config.yaml
n_layer: 12
moe_layers: [0, 1, 2, 3, 4, 5, 6, 7, 8, 9, 10, 11]
router_score: "softmax"
balance_bias: true
init_std_up: 0.0191
lr: 0.0025
beta1: 0.95
warmup_steps: 267
batch_tokens: 131072
train_tokens: 622600000
dataset: "wikipedia_en"
Below are experts of layer 9 (counted from 0) of a mixture-of-experts language model. Rows are named router (the router's row for the expert), down (a neuron's output weights, with its number) and show model dimensions 0-191. Each number is 50 + 15 x the weight over its row's rms, rounded and kept within 0 to 99.
Before each expert's rows: a language model's description of what the expert responds to. This comes from a sample of Wikipedia text that the model never trained on.

# expert 0
Digits in dates, tables. Leading digits of years and numbers in tables, lifespans and dates, such as 1 in 1716, 2014, 21.
router:41 55 64 54 64 60 72 47 32 65 52 74 51 46 44 52 48 62 43 33 67 50 66 83 26 54 53 37 63 45 29 55 30 29 71 88 24 49 66 72 35 58 76 42 45 59 43 45 24 33 57 48 36 45 44 62 75 60 65 51 67 28 33 53 22 40 65 29 44 64 59 44 38 54 83 25 60 34 36 55 56 68 51 36 37 72 57 79 55 50 28 24 66 57 32 31 56 39 22 47 53 59 38 56 48 46 40 51 35 65 23 33 43 27 42 52 46 75 34 17 32 69 52 55 76 73 39 62 74 46 51 35 40 66 61 32 48 59 64 29 81 42 56 39 23 44 64 60 67 53 53 47 26 42 18 28 45 63 58 60 42 27 34 51 49 47 43 51 27 44 41 32 60 39 63 47 54 25 57 75 44 39 57 55 55 60 52 32 61 49 33 59
down0:46 65 39 73 30 54 64 40 49 34 55 61 39 29 67 52 52 34 55 55 43 65 38 29 49 42 34 41 40 70 67 59 24 44 85 84 38 54 41 12 43 64 53 51 31 69 31 47 58 35 37 73 39 47 40 41 21 43 56 32 62 46 37 57 63 28 54 71 58 65 46 72 47 46 68 83 38 59 53 40 31 59 25 38 50 52 46 70 48 41 45 65 41 35 45 80 51 43 52 28 36 38 47 78 60 77 56 55 41 34 45 60 72 46 36 57 47 36 46 23 58 72 61 51 57 53 44 81 25 61 52 58 45 82 43 54 37 45 14 44 63 51 28 38 68 68 33 52 69 35 35 54 79 41 43 61 46 55 35 53 91 60 23 52 35 61 59 45 61 26 69 58 55 31 63 58 35 66 34 42 67 43 53 78 52 62 34 46 41 58 80 52
down1:56 36 36 37 46 40 53 51 54 60 34 80 44 62 40 91 55 57 35 43 54 52 73 64 52 64 33 43 54 70 64 53 51 53 62 46 24 45 80 54 40 57 43 33 52 46 39 34 63 33 51 52 54 49 52 41 26 52 35 36 47 40 59 67 57 52 42 52 74 52 44 48 59 38 50 51 47 64 46 50 61 41 36 56 44 38 48 75 69 55 21 40 61 55 71 22 65 42 20 54 66 53 30 57 66 26 37 60 55 62 44 25 64 43 86 19 43 20 31 74 51 61 81 72 36 55 58 57 34 56 49 66 32 48 36 43 71 64 71 33 44 49 51 71 40 37 34 35 19 33 40 84 77 61 37 31 35 80 37 41 51 62 14 63 46 24 62 53 57 76 48 52 67 50 42 29 43 31 61 60 34 57 37 70 23 60 64 68 77 54 39 39
down2:46 78 49 35 56 69 53 24 40 53 35 70 67 67 45 55 26 30 58 33 39 71 70 51 61 09 64 56 71 52 50 40 33 37 42 42 52 36 78 65 45 76 46 51 39 52 40 71 36 46 52 41 53 47 58 72 38 30 59 37 48 24 67 65 32 66 50 22 57 58 39 45 55 64 12 67 47 40 33 35 41 48 52 65 59 64 58 69 37 56 51 54 56 72 51 55 45 68 51 74 06 46 49 63 33 71 59 41 42 56 50 48 25 46 55 68 48 57 52 40 46 76 47 65 27 45 64 33 57 37 62 40 40 38 67 30 58 61 34 68 54 54 66 43 65 37 62 48 30 38 41 51 58 28 67 55 49 52 66 37 46 57 69 71 51 73 61 47 33 35 65 62 83 67 53 32 74 53 30 32 16 42 76 44 55 49 44 68 08 36 39 79
down3:63 73 49 45 50 46 33 39 67 35 70 49 45 70 45 52 36 54 57 74 51 55 43 52 45 58 59 19 22 50 64 35 34 47 27 52 34 56 49 71 63 81 66 43 44 53 72 44 74 63 47 70 34 33 43 62 30 36 36 45 39 59 59 62 41 54 60 55 39 75 20 65 22 63 81 69 61 68 65 41 57 45 43 60 69 32 66 49 49 21 35 68 44 62 45 57 65 39 28 45 62 44 40 61 08 41 59 24 37 32 66 55 42 57 32 39 42 45 47 66 42 29 52 60 39 58 40 47 45 33 50 70 56 50 41 26 50 61 47 45 44 45 64 57 25 42 60 89 51 39 41 27 63 43 80 45 38 47 44 41 62 57 46 41 42 43 42 04 67 59 52 71 62 75 56 39 74 47 44 60 43 83 72 31 51 26 69 55 48 41 91 32
down4:67 60 66 40 59 57 47 52 47 40 56 68 51 65 46 73 45 41 40 35 80 28 61 67 24 43 62 61 41 81 60 77 35 58 55 43 44 69 36 49 49 59 56 47 56 18 43 60 56 70 37 41 86 62 61 56 65 58 55 59 71 43 44 43 47 36 39 59 55 38 08 31 55 20 57 53 56 56 45 36 55 70 74 53 50 25 69 30 31 37 61 43 69 48 69 53 56 38 59 66 32 59 52 47 34 30 50 68 36 67 68 36 51 19 50 33 84 59 44 32 70 58 32 54 20 49 55 50 52 52 58 32 53 81 55 46 69 39 69 62 36 35 46 38 39 53 54 85 30 68 26 29 39 45 47 49 44 49 24 50 58 22 38 57 54 75 38 46 55 49 50 48 53 34 57 28 73 44 31 26 63 25 51 38 42 93 49 53 31 21 45 51
down5:28 56 26 56 63 33 31 40 34 83 50 50 47 50 57 27 56 43 34 49 42 67 57 53 67 75 50 62 48 62 50 62 56 50 61 57 44 62 36 38 48 56 54 63 56 25 55 38 34 61 39 37 58 63 48 38 82 30 18 55 53 44 44 50 73 53 28 63 40 60 42 63 40 67 45 57 66 57 40 52 26 30 17 44 41 44 31 33 62 54 42 59 58 47 72 41 33 38 71 16 21 76 55 29 51 47 47 51 62 39 55 60 53 61 36 34 51 44 33 38 87 38 55 62 66 31 30 61 41 59 32 50 57 48 76 61 47 26 45 67 50 64 45 39 40 63 18 50 40 44 66 36 39 55 51 70 65 41 89 88 47 33 76 65 13 58 61 61 85 45 67 62 63 59 84 44 69 59 50 19 53 54 62 52 42 47 43 69 43 53 77 52
down6:52 33 38 69 71 56 31 57 24 55 48 66 57 27 73 60 55 39 47 27 15 22 34 69 32 67 50 75 40 66 32 60 79 71 40 33 58 69 44 61 59 72 36 68 53 65 40 38 58 26 69 54 53 47 57 45 24 56 50 37 59 51 43 50 52 57 70 43 44 31 53 46 61 45 63 40 32 41 21 66 53 58 87 33 42 80 24 68 63 60 76 39 32 58 63 56 74 40 38 52 55 48 53 61 54 46 45 42 81 61 63 50 46 53 43 52 76 67 50 43 39 20 60 44 62 36 40 42 51 74 85 56 41 53 60 68 54 56 57 51 35 60 57 21 48 41 32 26 49 40 55 79 37 37 24 47 43 52 40 50 49 36 47 63 61 67 30 22 66 51 51 30 35 51 25 50 15 51 71 52 44 69 31 46 56 56 36 41 76 61 58 21
down7:83 37 75 41 67 56 30 73 45 49 46 52 33 33 70 27 31 45 45 49 28 39 76 08 42 48 67 50 75 56 48 40 57 35 45 61 55 31 68 56 55 59 45 67 67 31 29 39 72 79 34 49 39 41 48 50 39 77 63 48 28 67 39 44 65 59 47 78 47 11 59 53 65 54 43 60 38 58 35 43 64 51 56 33 50 41 50 81 60 40 68 74 62 53 89 67 28 47 60 58 62 25 47 52 28 93 69 51 42 73 57 70 58 58 48 38 46 69 55 56 46 20 43 55 42 52 46 38 20 47 79 69 52 47 59 38 27 45 38 40 62 51 45 29 59 37 60 43 54 52 33 42 46 43 16 50 56 57 55 35 63 51 24 52 35 48 40 51 36 51 44 44 50 49 48 46 42 61 12 74 37 29 50 70 59 47 51 49 41 77 61 55
down8:73 44 59 63 39 55 60 56 49 66 36 60 54 57 59 40 60 63 35 53 25 51 30 56 27 34 39 72 44 63 42 55 77 74 46 56 33 50 35 58 63 34 40 57 63 46 64 63 34 58 60 76 51 60 33 32 36 27 49 67 53 60 48 46 76 45 29 78 27 25 22 68 39 61 35 38 47 68 31 63 31 53 63 43 48 39 61 31 47 74 57 27 53 83 62 24 51 31 40 54 44 61 54 41 63 28 60 47 32 39 33 38 72 46 39 17 50 46 65 37 65 48 52 57 53 34 26 80 60 80 60 59 31 76 54 21 46 42 71 47 69 84 32 56 56 56 41 16 41 50 44 65 46 57 56 44 58 73 49 53 37 65 56 37 49 56 27 38 48 26 40 44 37 42 67 34 55 40 58 56 51 92 35 57 45 37 44 85 68 29 65 67
down9:63 53 44 48 52 32 65 54 66 45 37 53 30 61 61 43 48 58 19 51 70 48 44 68 32 49 50 69 38 66 40 36 37 61 43 67 27 61 31 30 46 57 55 50 56 56 63 56 68 49 32 45 07 70 46 71 48 49 27 49 79 40 59 65 43 87 32 45 43 51 46 62 73 54 60 25 63 52 41 49 70 41 28 52 67 35 48 38 56 46 50 40 40 36 36 33 43 40 40 71 26 58 47 59 43 32 48 45 77 36 18 73 70 15 48 57 59 59 68 40 22 61 82 75 73 47 49 70 67 46 71 37 65 25 61 67 42 59 37 31 67 47 46 87 35 50 58 53 49 42 40 36 69 69 55 35 44 44 57 53 39 47 46 25 62 36 37 44 52 58 16 34 43 43 60 37 58 38 62 65 43 88 48 55 53 40 73 60 78 69 61 20
down10:13 24 33 75 35 45 74 46 65 60 62 48 49 65 56 34 39 50 47 32 18 42 48 61 48 62 52 57 54 48 69 24 39 57 51 23 45 62 40 33 65 40 66 55 27 46 76 57 37 63 67 48 55 44 63 51 50 37 35 34 60 55 63 47 46 54 37 55 45 45 44 43 62 41 67 49 63 42 55 76 44 33 70 59 26 57 45 37 55 59 73 26 68 35 57 63 48 47 85 71 46 59 56 33 46 24 38 63 46 78 66 60 31 60 60 41 39 69 64 50 40 39 51 54 49 44 57 30 36 49 55 08 52 21 46 36 42 41 65 62 44 48 58 43 30 57 57 65 53 52 64 34 38 42 79 53 40 70 31 72 58 83 80 47 46 61 69 42 71 41 48 70 24 39 33 57 42 04 69 49 45 68 64 61 57 43 38 19 74 28 80 59

# expert 7
Prepositions and articles. Function words linking phrases in prose, such as of, in the, by the, his, their, commas before the.
router:54 72 31 31 47 55 27 49 45 54 56 56 60 51 51 77 64 84 99 58 23 27 55 26 51 42 77 61 38 69 78 36 66 36 71 42 38 48 47 41 67 59 21 40 81 40 52 48 52 34 54 71 50 39 60 58 46 47 14 53 63 55 34 60 15 54 58 41 51 52 56 48 36 35 46 46 43 37 35 66 43 55 53 34 50 41 56 37 39 66 54 81 55 56 55 23 50 66 50 73 43 52 66 17 54 53 44 59 67 66 50 61 54 34 38 70 42 56 48 87 51 40 55 61 52 50 33 75 47 48 46 44 65 28 75 39 71 46 41 59 49 30 35 66 42 62 39 37 46 68 44 19 67 53 46 43 57 31 49 55 37 68 34 42 43 60 54 39 52 39 68 63 61 55 40 28 35 74 90 36 31 47 26 66 42 20 60 48 44 51 71 66
down0:40 61 75 61 77 53 78 45 57 58 48 60 44 46 47 42 52 32 30 64 68 49 59 74 28 42 75 35 41 39 27 34 48 49 52 40 67 53 45 34 82 57 61 33 40 31 44 59 50 31 46 50 57 44 53 51 28 23 72 33 43 40 33 45 46 35 57 26 67 00 46 53 74 62 55 69 67 44 55 54 46 48 55 62 62 57 72 74 54 45 38 52 40 61 41 58 53 22 47 79 31 56 45 58 57 51 12 24 45 52 67 45 30 50 37 68 48 62 45 58 58 53 69 66 59 47 64 54 44 41 58 61 72 79 57 34 37 66 25 40 33 46 36 68 27 57 53 56 77 43 71 73 14 46 40 59 52 36 60 57 47 16 40 57 46 60 60 56 65 50 52 51 65 35 46 29 63 33 60 39 62 49 59 47 37 89 82 23 59 44 30 66
down1:55 41 44 66 59 73 53 51 29 40 76 37 35 14 53 42 69 34 55 31 63 55 44 54 54 93 52 62 37 53 62 75 53 77 43 43 75 87 83 26 39 71 50 31 40 61 46 38 66 66 50 44 45 47 69 42 47 42 89 38 55 50 41 48 31 41 61 15 23 74 52 63 43 49 63 52 38 37 06 46 49 45 73 54 38 37 61 59 49 60 61 64 47 64 40 62 45 60 48 42 72 54 66 59 26 77 37 39 57 37 38 45 57 45 59 88 65 25 57 52 32 62 38 55 48 70 51 29 56 45 40 50 43 44 48 41 44 60 44 57 51 12 35 31 56 75 26 61 55 37 61 38 32 48 76 44 44 70 46 38 57 46 32 35 53 65 65 26 36 49 64 47 47 37 65 43 47 52 35 42 47 30 60 46 13 54 43 49 58 47 51 77
down2:31 54 45 57 49 50 23 63 34 43 34 51 23 26 35 53 65 17 40 48 48 53 47 52 30 42 39 46 41 50 49 37 46 57 50 55 66 42 58 20 52 87 46 45 62 49 58 89 66 86 36 75 34 27 41 47 56 40 82 66 52 71 57 20 51 52 72 87 33 67 35 51 44 45 58 60 40 56 40 45 60 41 42 63 70 11 57 47 54 19 60 58 45 43 40 51 52 54 36 64 45 42 40 51 57 38 27 30 53 69 55 54 36 59 50 67 39 55 53 94 49 48 56 54 52 69 76 49 48 58 47 38 61 49 56 54 44 45 38 51 44 57 33 36 71 25 57 45 87 42 40 44 41 23 27 47 77 42 56 58 31 87 45 64 53 48 52 45 57 58 33 39 42 64 57 53 75 85 54 35 25 11 59 65 54 39 63 50 50 54 66 62
down3:34 22 59 44 58 43 69 64 65 32 59 58 19 17 52 45 68 74 59 42 70 50 37 35 40 58 43 61 58 40 28 73 60 66 35 72 43 71 47 30 53 41 53 21 34 71 52 55 60 36 75 26 52 62 53 65 35 41 70 52 41 71 45 43 30 78 33 38 67 56 33 54 48 52 48 36 42 83 45 41 42 39 40 66 55 55 60 53 49 57 57 58 55 66 70 62 17 57 37 15 48 44 41 43 58 51 42 48 65 58 65 55 30 30 76 50 42 52 62 39 44 51 38 32 82 45 62 60 35 35 23 41 69 51 42 42 14 69 55 25 73 63 25 44 65 29 74 70 29 32 57 29 52 54 77 59 39 59 72 31 58 66 41 56 59 39 72 55 75 27 57 49 42 80 79 54 48 59 33 38 47 50 47 44 48 45 42 46 64 77 36 50
down4:48 47 54 53 30 35 60 69 64 26 57 68 43 14 51 70 58 61 81 75 71 55 63 44 53 66 36 36 70 81 62 32 68 52 51 49 32 48 72 56 34 53 45 55 43 36 51 64 54 50 58 27 60 51 60 47 33 66 32 56 54 44 67 36 30 73 34 50 50 40 51 43 34 49 54 50 46 60 58 51 92 72 54 39 68 74 49 42 54 56 43 49 46 59 48 54 55 51 53 22 33 24 47 54 50 42 47 60 32 49 32 32 42 37 58 40 33 69 78 48 42 69 31 66 23 58 45 69 33 52 39 41 18 53 76 30 68 44 41 66 54 35 53 67 50 43 68 52 16 42 35 69 45 53 56 52 66 39 61 43 73 42 45 62 72 77 43 42 44 32 31 68 51 41 59 46 41 35 38 56 40 42 70 52 35 00 33 42 83 48 10 39
down5:42 23 55 34 75 49 93 39 54 53 61 51 77 48 64 67 45 53 38 56 55 44 57 62 23 43 31 45 64 63 72 59 41 46 52 51 77 58 18 48 39 48 42 86 61 56 60 66 48 30 25 50 37 74 42 51 68 51 35 51 63 41 59 69 62 49 62 63 64 28 47 54 45 49 70 60 51 56 35 68 33 54 64 28 77 45 55 35 27 37 49 31 51 43 27 59 32 45 45 46 52 43 24 20 41 18 52 55 53 65 38 30 40 67 47 75 40 45 33 40 74 75 56 19 61 37 66 59 67 40 57 39 51 25 69 46 53 56 50 17 39 59 51 61 57 51 50 79 45 51 45 56 36 37 69 55 60 67 49 32 71 44 46 54 33 51 56 61 64 45 55 06 33 20 79 35 74 40 65 49 50 64 72 53 61 72 44 40 37 57 25 37
down6:52 47 73 40 37 26 78 28 73 44 52 59 55 66 52 37 33 27 51 24 40 47 94 74 48 50 52 48 49 74 31 55 40 47 56 61 73 46 55 32 27 71 53 58 47 72 28 46 47 33 67 44 41 68 50 32 85 63 62 66 37 33 60 31 57 61 35 77 48 56 47 52 39 75 61 42 51 35 45 60 29 33 50 51 65 45 35 73 45 53 64 21 47 62 59 64 41 52 56 33 75 38 42 27 36 48 23 56 52 29 54 47 28 60 37 45 42 50 17 32 39 33 86 11 36 52 52 47 43 40 71 45 63 47 50 41 69 43 72 47 52 83 38 40 54 73 56 65 41 64 66 62 57 42 73 57 79 32 51 45 45 37 77 40 51 30 51 37 65 39 45 45 65 24 45 45 40 28 30 52 78 51 75 59 42 51 57 47 55 60 46 64
down7:55 35 67 33 21 39 80 62 65 44 64 49 43 39 52 52 62 42 56 28 66 65 29 44 26 71 15 53 49 77 55 37 58 46 66 57 77 47 44 40 18 68 54 43 61 54 67 50 41 62 65 36 46 53 53 56 44 66 33 66 51 38 58 61 35 45 63 17 63 50 31 51 26 57 46 56 58 60 84 38 54 72 55 27 60 47 91 31 44 30 74 62 39 44 62 72 45 17 38 32 55 35 49 49 46 39 43 67 42 53 57 47 27 49 66 47 21 63 53 62 40 56 53 35 22 29 51 38 69 47 45 40 48 54 56 49 43 27 45 45 39 40 43 68 67 49 49 30 56 58 85 79 47 67 71 31 64 52 52 53 69 63 92 40 52 54 68 45 61 20 65 50 44 44 59 58 23 20 33 47 35 51 59 33 27 61 61 51 67 65 42 66
down8:57 43 65 31 49 29 47 39 61 52 21 44 80 38 60 32 50 58 73 59 33 43 55 83 70 30 57 61 55 50 52 43 41 17 50 65 43 63 62 45 51 16 66 36 44 48 34 36 41 17 41 45 40 61 70 60 36 61 57 21 58 67 57 45 36 62 83 59 60 43 62 48 62 63 40 69 54 57 51 60 46 51 60 58 65 41 62 12 46 51 59 36 60 58 63 65 42 41 60 18 46 27 33 27 66 26 41 75 42 56 47 75 59 60 52 44 48 64 55 59 39 64 53 56 64 46 57 37 50 44 42 37 49 17 61 45 45 42 30 19 41 77 60 36 56 32 59 59 35 66 54 71 58 52 87 63 17 43 35 66 37 67 20 51 62 28 33 72 41 65 65 42 38 60 44 24 74 62 56 48 89 45 41 48 59 43 38 35 29 64 38 60
down9:47 22 51 80 36 27 39 58 53 65 67 38 57 45 51 94 50 44 41 74 49 67 43 41 39 54 45 53 44 50 67 82 60 57 54 41 35 49 55 27 65 53 55 48 34 64 60 69 11 33 32 55 73 59 36 41 64 46 60 44 55 23 40 52 44 43 52 19 30 73 65 58 50 42 55 52 80 43 18 45 49 66 41 45 35 61 50 43 61 58 11 49 48 58 56 36 48 59 43 90 72 40 57 76 39 43 58 41 27 72 55 25 53 35 49 52 34 45 55 17 52 42 63 40 29 56 50 57 73 46 63 63 32 38 33 49 48 70 71 46 42 22 48 51 44 35 73 41 41 44 40 74 21 38 46 54 42 54 55 87 68 41 43 60 50 54 69 38 61 44 56 47 79 35 60 74 66 45 54 67 42 49 39 43 49 75 69 13 53 53 30 46
down10:66 43 17 56 54 30 58 59 74 53 33 50 48 51 29 46 38 56 44 55 30 54 47 20 35 67 21 19 35 66 46 52 57 40 79 82 64 49 43 59 54 36 23 49 61 59 49 26 84 41 44 52 36 39 51 24 42 60 53 74 69 66 69 59 52 63 64 63 37 67 48 58 45 53 47 53 40 30 53 37 41 87 59 61 56 43 49 24 49 57 50 33 22 75 69 64 38 66 43 60 56 83 48 56 48 69 61 70 46 57 26 58 42 50 37 55 34 07 58 52 58 44 49 38 53 53 40 43 67 35 68 32 52 41 53 29 61 33 55 67 37 75 54 33 54 24 51 65 74 68 39 69 40 61 75 74 66 52 39 53 58 43 67 38 39 63 35 66 71 31 51 53 34 27 21 63 44 41 44 33 20 44 32 68 60 63 34 49 64 46 70 46

# expert 2
Table separators, non-Latin bytes. Pipes, line breaks, dashes and digits in tables and stat lists, plus byte pieces of Tamil, Thai, Cyrillic or Chinese script.
router:37 49 61 57 79 39 65 75 62 67 55 58 37 36 25 52 45 39 72 40 26 67 47 44 54 67 28 49 34 67 32 41 42 50 51 49 41 37 54 80 40 44 71 61 16 42 55 49 46 50 54 22 63 61 57 29 78 42 52 57 45 63 21 47 63 67 47 16 63 51 49 41 56 73 55 68 45 30 31 38 23 36 44 43 39 38 60 48 78 23 48 27 59 65 54 71 45 39 57 35 42 59 72 79 55 63 35 68 35 27 57 44 41 67 44 33 69 44 46 63 27 68 51 36 39 61 20 65 59 64 26 65 25 59 35 32 70 43 69 45 27 51 35 53 72 44 36 23 46 45 53 44 63 55 48 63 57 32 74 38 62 60 69 19 43 65 76 34 54 58 33 48 60 51 52 53 73 35 66 39 76 27 54 30 59 41 50 29 34 49 63 70
down0:55 35 18 51 57 37 84 29 48 66 40 17 68 61 48 41 38 36 69 34 68 49 88 26 69 50 46 49 39 71 71 42 46 36 43 64 46 80 51 12 52 40 43 41 55 51 66 27 50 69 36 71 66 37 61 42 64 72 72 47 74 35 59 47 35 39 46 65 56 23 57 52 64 69 42 52 29 41 51 57 69 56 68 44 64 65 39 67 43 38 62 50 33 52 47 53 49 69 66 34 63 43 39 67 69 48 59 74 48 41 46 40 23 13 47 59 57 50 37 60 34 62 54 64 29 52 42 38 35 55 64 50 24 35 63 57 64 50 57 72 51 40 35 68 27 69 56 24 42 80 45 70 35 57 55 38 76 51 48 61 50 48 46 58 58 32 07 70 44 64 58 40 46 20 60 39 55 43 55 60 38 38 56 51 47 40 27 25 56 25 69 37
down1:51 44 73 63 80 43 31 38 48 51 42 58 53 33 78 39 70 44 31 36 41 46 33 67 19 31 43 68 58 70 71 42 35 50 44 33 45 73 59 37 24 53 40 50 62 64 36 43 70 40 35 62 78 42 64 50 53 69 24 42 63 56 22 72 83 50 63 51 79 58 58 42 49 50 59 35 56 57 52 37 49 41 31 36 82 34 41 50 47 75 44 40 43 43 32 51 48 44 83 14 70 41 37 63 60 67 51 60 25 56 53 62 66 51 54 52 34 88 39 44 49 65 41 76 66 66 59 40 65 63 63 58 45 36 60 66 50 44 25 65 49 29 56 64 74 50 71 36 47 68 30 54 62 56 17 59 70 24 29 28 44 25 63 54 25 68 57 40 57 39 41 54 39 30 46 50 54 53 33 68 64 30 50 28 35 45 64 56 43 61 32 35
down2:46 88 53 42 49 72 21 63 37 41 77 73 47 58 24 55 50 36 73 43 36 34 67 67 92 55 71 58 58 52 44 52 40 59 47 40 67 55 47 44 54 71 56 51 46 47 44 34 34 66 35 29 72 46 44 64 51 31 79 21 66 76 58 22 60 72 71 31 45 54 64 57 26 78 37 49 00 53 26 49 67 43 40 41 33 35 61 63 40 43 66 64 69 69 62 77 48 48 48 36 58 69 54 33 46 56 41 55 53 66 41 58 42 43 59 53 33 51 58 36 59 49 56 50 40 36 43 42 47 54 48 47 43 59 63 54 55 71 59 64 59 36 39 68 43 44 56 71 30 60 55 68 50 35 36 49 00 63 34 49 37 60 38 37 65 53 44 52 61 45 22 49 37 53 38 59 33 68 32 58 55 27 49 40 68 36 64 14 34 54 44 37
down3:28 77 52 51 30 41 57 69 35 43 64 61 54 62 38 62 56 35 48 30 28 32 45 33 64 42 57 63 29 34 45 41 74 63 53 51 56 43 50 19 67 55 58 49 56 25 49 14 45 58 50 68 70 48 54 68 30 56 30 41 35 15 42 50 22 56 57 64 42 35 09 42 48 64 56 47 15 57 64 46 50 52 36 22 71 51 58 46 34 54 87 45 72 61 45 49 52 49 78 47 58 52 63 39 36 35 44 62 38 62 64 53 64 63 49 58 49 53 39 32 55 09 39 40 79 66 48 18 49 48 85 65 46 41 51 80 44 51 71 74 79 43 65 76 69 53 59 55 25 62 49 49 28 60 43 72 37 43 61 51 39 36 73 51 71 34 67 53 51 32 46 47 51 60 67 46 31 59 37 68 38 36 40 43 39 61 56 70 63 68 60 58
down4:61 46 39 47 33 46 49 72 60 29 38 99 40 66 52 31 67 71 54 40 15 49 58 37 39 39 52 46 23 60 07 63 37 52 65 60 57 45 63 57 61 55 53 56 73 40 54 39 63 59 42 39 24 50 43 56 52 68 42 45 79 57 55 67 49 35 59 65 65 56 45 60 35 47 26 44 82 48 61 91 56 27 67 61 47 61 43 54 68 51 56 30 36 53 73 64 73 55 41 68 25 45 59 63 49 57 43 45 18 68 57 68 50 42 38 59 77 45 59 55 59 34 36 34 60 44 40 44 41 30 31 65 62 56 63 40 27 83 63 41 37 53 52 29 60 24 60 37 56 49 33 52 80 42 59 50 52 47 46 66 42 64 30 26 32 64 56 46 48 32 28 64 34 48 39 45 13 38 52 50 53 79 63 35 32 23 35 69 66 62 50 47
down5:12 61 39 54 35 80 26 55 48 44 51 39 76 49 10 51 64 85 65 40 44 53 60 56 47 35 44 52 36 74 42 68 63 23 59 37 54 45 40 52 34 53 30 69 51 66 32 69 38 40 45 48 27 50 53 41 48 56 24 56 35 37 67 53 18 22 49 64 33 50 29 56 57 62 56 21 41 60 55 64 71 75 35 44 56 45 77 44 65 50 51 57 47 39 68 36 37 70 40 46 65 13 38 30 73 45 44 58 38 29 53 51 46 30 63 40 58 65 61 47 37 34 39 68 50 54 56 58 34 33 68 50 67 86 60 65 65 52 61 25 41 46 71 65 56 44 75 54 46 34 43 50 71 49 69 69 59 72 68 45 55 50 55 62 40 52 47 68 39 72 72 45 51 51 36 69 57 12 58 59 27 33 54 24 30 34 38 35 74 42 52 61
down6:44 42 38 47 35 51 09 66 45 48 45 47 84 50 59 73 44 40 63 78 34 29 47 62 64 43 83 38 63 32 12 30 28 70 60 35 37 46 53 52 56 74 20 49 53 63 62 30 64 61 60 30 81 47 38 40 45 44 23 44 54 55 45 59 58 59 60 62 46 39 46 49 35 51 53 36 66 50 63 44 63 44 23 57 39 61 43 59 42 59 71 25 53 80 63 68 40 39 50 58 50 61 59 49 45 55 56 56 62 50 77 65 59 76 30 35 55 66 34 59 42 37 35 54 46 48 64 69 55 46 40 51 47 65 15 40 47 55 51 42 54 58 52 56 59 46 39 75 49 40 34 53 69 80 37 58 46 42 51 15 44 33 28 55 54 41 58 71 48 69 65 81 49 40 38 53 53 33 46 35 75 38 25 53 60 30 71 68 50 00 54 59
down7:53 41 61 44 92 49 75 57 26 40 50 60 54 81 57 50 60 26 38 31 73 63 61 32 50 42 51 58 53 62 31 41 51 43 59 42 27 40 46 37 58 55 66 84 29 48 46 41 32 47 58 46 50 50 58 45 46 48 64 49 34 37 48 66 84 63 24 56 60 84 83 45 30 58 39 44 60 38 55 45 24 73 51 35 50 41 21 35 65 54 74 28 50 55 32 39 57 28 53 56 66 45 65 35 52 32 57 51 41 68 48 55 71 24 78 46 42 59 49 34 68 44 69 14 24 22 42 37 70 50 60 49 43 59 44 57 32 38 65 42 30 42 63 70 29 41 42 61 51 64 69 64 40 32 68 48 25 60 52 41 91 60 53 45 61 49 74 42 23 27 55 41 64 45 44 71 68 62 64 43 52 54 44 31 50 62 42 19 69 51 59 33
down8:63 48 47 46 76 63 66 44 38 62 63 01 26 47 67 47 57 27 57 45 56 43 70 50 56 38 43 48 49 59 57 52 19 24 70 69 53 76 31 63 51 72 50 19 53 48 50 53 51 25 69 73 64 72 26 47 74 57 23 54 63 44 44 33 48 42 30 63 66 35 50 30 64 55 84 56 20 34 61 46 49 58 60 44 53 60 62 51 54 18 64 59 56 32 53 73 14 25 57 66 23 55 72 51 53 41 48 37 63 47 71 37 37 46 48 63 80 27 57 54 50 54 67 39 43 66 35 40 42 16 47 65 46 33 48 47 59 63 45 64 41 64 40 46 69 27 39 53 41 33 64 22 67 59 29 57 44 64 45 44 86 52 54 82 33 51 44 18 68 39 52 37 59 38 58 54 39 75 55 57 45 40 63 49 44 55 37 46 53 50 54 64
down9:39 85 71 71 55 52 76 59 23 55 27 53 74 63 51 10 48 44 45 75 35 69 55 50 23 41 32 42 66 43 64 69 55 41 46 49 47 58 64 22 45 62 76 60 34 46 49 48 43 57 57 42 23 52 60 61 21 47 54 54 49 66 63 43 30 31 32 87 61 68 47 37 24 51 40 14 31 19 56 36 41 61 46 52 57 71 35 47 42 69 57 46 52 16 35 49 39 66 58 52 77 29 51 49 67 67 62 46 59 58 49 65 40 41 37 34 75 56 65 68 41 47 47 51 26 39 35 52 67 35 66 19 56 53 42 63 50 39 54 31 64 61 35 52 39 48 46 41 40 55 65 43 68 37 48 47 53 42 40 62 42 47 66 47 72 47 67 48 29 50 47 40 61 52 70 52 43 74 40 58 51 80 83 77 36 36 12 69 49 40 46 26
down10:21 51 44 77 40 18 61 48 23 55 74 51 37 56 46 74 75 44 71 50 54 55 53 49 77 49 44 43 53 52 54 54 31 18 74 56 49 46 55 30 48 61 27 64 56 66 27 44 28 42 47 30 84 43 41 54 61 56 63 72 31 36 28 39 32 61 60 44 50 50 51 45 71 58 45 78 93 34 57 31 45 58 83 53 41 38 64 48 63 58 47 42 22 53 47 56 32 40 29 67 84 59 38 58 45 59 62 53 38 53 52 79 27 39 50 48 39 56 07 36 53 51 55 46 75 57 42 38 60 41 48 31 50 73 61 45 50 60 58 51 32 52 32 41 46 49 30 91 61 55 42 24 26 58 58 40 34 55 57 59 52 58 45 37 54 43 53 24 59 34 79 70 85 68 24 58 50 61 48 43 66 40 39 44 68 51 24 53 60 42 49 49